{"num_hidden_layers": 12, "hidden_size": 256, "n_experts": 16, "experts_per_token": 2, "d_expert": 192, "d_shared_expert": 0, "hidden_act": "tanh_gelu", "moe_layers": [0, 2, 4, 6, 8, 10], "router_score": "softmax", "normalize_top_k": true, "routed_scale": 1.0, "balance_loss": 0.00809, "balance_bias": false, "router_z_loss": 0.001, "router_noise": 0.3, "init_std_router": 0.0234, "lr_router": 0.000607, "num_attention_heads": 8, "num_key_value_heads": 8, "head_dim": 64, "vocab_size": 32000, "norm": "layernorm", "norm_place": "pre", "norm_eps": 1e-05, "positions": "learned", "qk_norm": false, "attn_scale": 0.125, "tie_word_embeddings": true, "parallel_block": false, "init": "normal", "init_std_qkv": 0.0208, "init_std_o": 0.00425, "init_std_up": 0.0208, "init_std_down": 0.00425, "optimizer": "soap_variant", "learning_rate": 0.00302, "beta1": 0.95, "beta2": 0.98, "weight_decay": 0.017, "lr_head": 0.00413, "max_grad_norm": 2.0, "warmup_steps": 200, "schedule": "wsd", "decay_fraction": 0.901, "decay_shape": "linear", "final_lr_fraction": 0.0, "batch_tokens": 32768, "max_seq_len": 512, "doc_mask": true, "z_loss": 1e-05, "train_tokens": 343800000, "max_steps": 10492, "dataset": "wikipedia_en"}
Below are experts of layer 4 (counted from 0) of a mixture-of-experts language model. Rows are named down (a neuron's output weights, with its number) and show model dimensions 0-255. Each number is 200 + 20 x the weight over its row's rms, rounded and kept within 0 to 999.
Before each expert's rows: "comes before" lists some tokens at least twice as common just after its tokens as in all text. This comes from a sample of Wikipedia text that the model never trained on. Tokens count by the router's weight.

# expert 2
comes before: " of", ".", ",", " in", " and", " to"
down15,199,180,194,199,211,181,168,182,184,246,239,198,189,196,187,199,206,171,221,174,219,185,175,187,234,193,192,178,214,213,192,186,228,200,182,227,187,219,181,219,120,194,201,217,191,180,193,218,217,185,180,208,187,212,196,206,188,184,199,201,214,236,213,218,208,167,168,182,205,201,198,176,220,196,215,212,228,218,217,196,200,170,205,244,181,221,204,215,189,215,181,196,184,194,238,201,184,203,208,176,203,171,210,202,185,171,172,178,176,200,199,204,216,232,196,209,211,191,250,192,206,207,183,174,183,189,230,175,200,188,203,192,253,188,212,227,226,207,186,240,226,187,227,164,205,204,236,200,170,187,163,186,215,172,211,203,212,214,166,197,206,219,202,186,212,228,177,183,159,198,171,211,218,219,229,191,195,197,210,215,196,171,191,228,213,181,170,220,209,189,205,178,176,191,177,242,222,210,208,213,196,220,183,232,195,197,197,195,196,206,195,218,184,189,215,236,193,197,204,193,186,211,201,181,170,188,187,208,206,204,218,221,215,180,227,215,196,217,244,197,179,191,181,197,214,203,206,143,152,198,222,231,192,228,223,231
down16,177,214,186,203,179,260,193,188,238,191,177,215,205,212,201,201,173,212,183,225,211,253,253,191,201,206,147,188,216,196,235,228,190,175,167,205,184,206,212,179,197,154,211,201,169,195,197,195,177,147,218,190,189,162,207,199,184,178,184,223,194,174,222,219,209,193,161,211,233,170,236,164,207,236,205,211,229,217,197,194,185,182,189,186,215,189,149,217,192,194,212,226,165,183,211,211,209,215,174,222,229,200,214,205,219,167,199,221,185,205,199,207,194,163,221,175,217,200,221,226,190,224,203,176,168,202,185,220,205,194,188,206,206,187,186,199,221,233,179,195,217,230,202,181,178,219,187,167,198,198,216,212,184,175,182,185,194,203,190,223,235,191,209,192,176,198,201,211,154,209,198,204,225,176,192,212,205,192,180,194,180,177,213,209,207,206,209,225,179,174,179,211,203,174,235,173,213,194,216,210,212,190,207,204,165,215,172,220,175,189,227,194,199,161,211,230,195,184,246,201,167,197,195,205,232,198,201,226,229,163,194,200,186,193,190,230,198,196,206,195,174,206,196,212,202,179,196,216,207,193,194,209,201,206,181,186
down17,199,175,199,218,188,191,221,190,188,184,150,168,207,156,185,192,203,217,194,227,170,203,206,212,165,213,191,231,171,203,184,218,219,199,216,215,227,143,200,199,210,205,176,198,215,221,167,202,187,212,231,190,217,196,209,215,185,214,214,189,179,182,154,215,225,227,182,202,191,199,206,218,196,181,186,193,202,178,184,233,195,207,223,189,192,184,222,188,224,223,207,236,195,182,190,244,207,185,228,185,199,196,212,199,184,216,222,200,237,198,185,191,167,196,205,177,241,193,176,196,224,188,203,228,198,159,179,223,221,188,227,151,203,210,187,205,228,178,194,196,175,178,158,216,172,224,201,177,151,209,182,164,216,192,212,212,185,182,189,197,182,187,209,190,194,223,219,174,220,172,191,177,216,222,228,182,191,189,203,201,203,216,208,182,169,161,213,215,164,204,189,211,199,195,187,190,183,182,184,234,174,220,164,138,210,190,144,197,183,184,174,217,199,207,183,201,171,191,184,182,203,216,214,180,202,208,189,213,204,200,221,181,186,217,212,207,207,203,207,183,232,178,160,213,217,189,193,190,206,225,196,204,201,154,190,206
down18,175,211,216,197,204,205,216,207,246,202,201,170,200,196,172,172,204,187,241,202,190,216,207,164,178,183,208,204,214,207,222,192,192,181,216,211,231,182,189,220,197,199,200,207,206,198,224,231,220,191,194,222,175,182,210,192,219,176,209,200,212,204,208,219,206,239,179,181,201,202,200,198,190,212,203,202,188,216,184,214,200,209,196,208,197,224,251,191,238,224,185,202,173,201,205,201,209,214,204,220,200,228,213,144,192,241,227,194,225,206,220,196,184,183,189,212,188,190,186,218,191,205,226,229,161,194,194,187,200,197,179,189,241,212,204,167,230,212,195,160,201,248,175,198,177,203,211,185,237,158,229,173,218,189,206,160,195,224,185,207,198,230,223,226,192,205,214,193,212,160,188,209,246,195,220,200,192,219,211,213,208,231,185,189,195,183,228,190,187,165,175,212,179,227,229,218,162,239,200,217,202,171,150,190,162,154,176,203,214,204,174,213,197,209,221,223,204,175,211,208,207,236,170,156,216,195,230,203,173,206,221,182,190,185,192,175,203,205,186,217,178,200,183,198,208,192,220,213,230,207,196,209,209,171,242,221
down19,215,187,217,161,145,220,158,227,196,195,216,227,227,228,214,215,240,215,196,181,197,185,203,197,205,192,193,214,228,234,216,197,204,247,184,196,218,202,202,196,218,165,200,179,185,249,194,204,213,205,185,205,214,206,205,215,183,206,219,207,233,178,205,205,200,194,185,194,199,226,212,181,210,220,181,246,194,219,217,172,217,159,201,197,192,153,214,169,165,181,208,214,196,192,205,218,176,191,232,185,228,165,218,214,199,206,188,182,207,219,193,195,189,172,193,177,228,179,232,189,144,196,209,207,195,195,203,190,202,180,199,181,214,200,198,231,190,212,169,206,207,209,263,187,239,185,197,202,215,206,203,176,207,231,196,227,190,234,188,208,214,172,209,201,211,178,240,188,198,189,213,188,158,210,221,210,229,199,178,212,230,181,229,200,174,177,206,182,219,202,223,160,218,177,194,195,224,234,201,176,210,193,205,214,175,196,200,221,199,205,181,186,232,187,170,202,200,217,150,209,197,195,216,221,192,189,224,180,208,194,197,198,190,185,234,189,177,202,171,211,223,206,199,203,204,176,215,197,217,207,261,185,184,215,216,210
down20,209,229,185,237,219,181,212,187,216,215,196,184,167,184,152,213,219,196,189,185,201,210,195,243,243,207,229,210,175,194,199,221,189,224,215,185,212,207,156,192,224,195,166,206,230,204,172,192,183,153,222,221,221,192,144,204,213,208,214,179,216,230,206,183,205,190,230,166,167,199,171,232,197,170,203,208,196,221,201,188,204,212,207,216,182,214,188,226,190,222,192,177,155,201,204,230,202,176,197,213,225,204,228,192,179,172,190,219,236,188,187,213,193,194,150,203,234,189,168,213,188,192,172,220,215,197,204,199,215,223,209,161,214,186,179,234,201,185,166,184,180,187,206,223,219,196,176,206,220,219,220,217,195,220,202,169,200,195,186,217,186,178,184,223,231,190,189,199,188,213,217,194,173,201,223,183,203,193,202,200,183,195,202,212,197,206,208,159,195,245,226,218,191,214,180,178,225,178,172,185,198,201,188,225,192,202,174,172,200,214,214,199,206,168,223,163,234,188,197,188,212,182,175,188,186,228,239,178,220,171,216,202,211,220,209,205,212,185,191,181,191,175,175,162,225,207,190,197,190,167,199,231,199,201,231,181
down21,186,190,190,242,196,188,230,258,225,227,219,225,229,218,194,196,180,185,191,236,218,212,242,172,192,196,189,194,212,183,171,187,200,229,155,227,185,179,200,223,199,211,179,235,208,168,187,199,236,198,216,188,204,190,210,205,199,175,208,184,178,235,208,169,209,182,200,181,210,183,182,183,200,190,217,194,210,212,186,162,195,203,195,206,183,233,171,208,202,187,204,201,202,195,214,204,197,201,191,206,204,228,211,183,194,236,187,198,194,222,187,215,200,221,225,191,202,229,212,196,177,171,179,201,251,209,211,208,214,200,159,237,173,199,181,182,202,193,174,242,229,177,224,178,202,197,186,206,221,214,178,213,197,174,242,201,221,193,241,158,178,163,192,174,176,208,184,192,177,188,171,231,214,160,165,196,210,180,196,181,222,194,231,203,190,193,186,225,196,201,238,212,194,196,235,189,245,202,213,212,246,193,205,235,217,211,230,202,219,221,216,196,187,201,197,187,199,201,206,152,175,191,210,201,205,189,210,217,176,198,190,205,223,236,213,182,219,211,185,216,178,164,203,186,211,220,180,170,224,203,174,206,212,206,221,192
down22,215,222,162,214,177,199,187,185,200,197,183,168,211,214,220,194,185,215,224,208,175,233,197,222,197,197,179,202,147,194,241,228,198,210,197,226,206,207,202,212,238,204,196,200,189,179,205,224,166,212,189,192,210,210,200,170,221,181,252,213,182,226,201,235,195,202,222,198,204,201,185,189,217,190,208,212,190,211,204,217,228,230,198,209,187,209,210,239,179,189,184,167,197,197,196,207,256,188,185,186,226,243,170,227,185,193,179,193,220,206,224,216,220,182,178,233,180,222,202,223,198,165,217,201,204,169,212,217,227,208,192,184,198,228,226,161,189,198,166,202,170,177,215,201,192,193,187,201,203,183,203,199,206,221,188,187,213,218,206,205,198,200,195,230,201,235,171,207,176,229,203,216,219,200,177,196,217,220,204,185,193,200,219,228,168,216,202,197,156,215,177,194,180,187,201,183,177,173,192,192,155,192,155,207,188,245,197,181,193,174,183,187,184,190,194,171,215,219,197,198,224,181,186,190,186,185,181,180,212,208,203,223,167,212,196,149,227,197,237,255,179,220,189,192,194,155,194,232,210,185,187,207,217,171,211,170
down23,181,164,206,207,193,220,189,192,213,169,227,196,182,205,203,223,190,208,200,223,212,204,192,166,175,169,189,162,174,196,187,189,211,234,153,179,175,201,235,206,180,211,212,196,174,201,176,188,219,195,196,198,222,213,217,184,200,223,176,194,227,177,192,185,209,193,212,211,222,184,185,225,177,178,205,217,197,219,239,190,218,195,196,176,186,189,173,243,211,167,224,213,236,204,189,174,194,167,240,205,190,224,181,191,188,193,195,205,180,196,208,182,207,206,185,206,193,214,200,174,184,205,175,206,224,208,208,189,202,195,166,235,183,209,194,221,169,203,164,201,223,203,237,161,238,178,232,180,225,172,208,187,207,202,189,205,180,221,227,184,195,183,173,194,201,209,226,219,204,181,221,182,199,202,190,211,213,182,185,166,196,171,225,163,162,235,214,181,236,185,222,212,226,234,191,260,201,240,195,206,205,193,218,249,213,202,241,203,210,176,194,163,204,152,224,202,226,194,209,201,186,182,220,205,214,230,195,186,212,207,192,191,216,187,199,197,241,182,183,201,191,201,190,179,230,187,230,177,205,219,210,193,211,235,214,194
down24,216,207,217,203,175,247,199,206,199,166,201,181,187,204,182,238,208,197,212,189,194,205,189,168,212,226,200,185,203,233,210,186,205,223,183,202,202,192,193,217,209,211,227,213,171,191,225,237,152,186,213,201,163,209,188,231,188,192,195,184,213,186,202,184,203,181,197,218,189,246,220,233,189,198,219,201,157,206,193,205,206,222,186,185,183,210,174,124,220,203,203,196,193,201,205,200,258,174,202,203,200,205,190,172,225,211,208,182,199,173,224,208,194,227,219,178,234,197,195,225,162,218,212,239,217,212,213,223,177,234,217,193,230,203,194,221,212,195,221,210,213,164,228,162,208,199,206,180,196,180,199,175,188,200,186,198,211,161,161,232,200,179,199,195,192,214,170,189,221,178,174,188,241,210,191,210,218,196,196,183,198,202,209,209,187,201,195,185,235,193,186,182,207,191,175,203,178,212,189,194,172,179,209,186,184,169,178,183,196,181,195,215,196,213,168,227,190,176,206,173,195,182,170,177,158,197,222,206,194,205,219,185,229,187,194,183,190,231,250,229,192,165,202,210,193,196,212,229,175,163,175,182,189,171,222,233
down25,238,232,216,205,215,211,212,217,206,182,227,137,200,223,207,194,197,213,181,211,180,189,242,201,176,195,179,199,188,201,209,202,193,204,200,171,190,191,175,205,207,240,175,220,223,256,182,200,205,182,223,209,177,172,234,183,210,153,221,194,182,227,223,261,175,185,217,191,209,211,196,178,200,185,209,205,201,182,207,224,201,180,194,217,236,207,204,210,148,193,185,207,205,192,188,248,219,218,213,186,173,230,182,230,180,195,223,189,177,217,200,228,213,200,188,212,203,195,197,203,201,189,176,184,200,193,181,221,226,186,206,230,191,179,188,210,203,154,219,204,199,230,211,200,217,250,202,222,205,199,167,200,198,188,187,186,172,192,215,190,203,163,187,162,171,219,202,196,181,195,213,159,228,161,181,209,232,180,221,189,205,210,211,203,194,199,227,170,188,214,191,172,174,196,207,222,225,200,181,162,196,191,241,212,190,234,224,210,200,223,228,208,183,224,171,188,196,233,218,172,208,220,198,189,203,163,194,193,210,194,208,252,182,225,202,194,206,195,204,190,184,191,183,209,208,178,215,222,186,188,203,187,176,201,190,190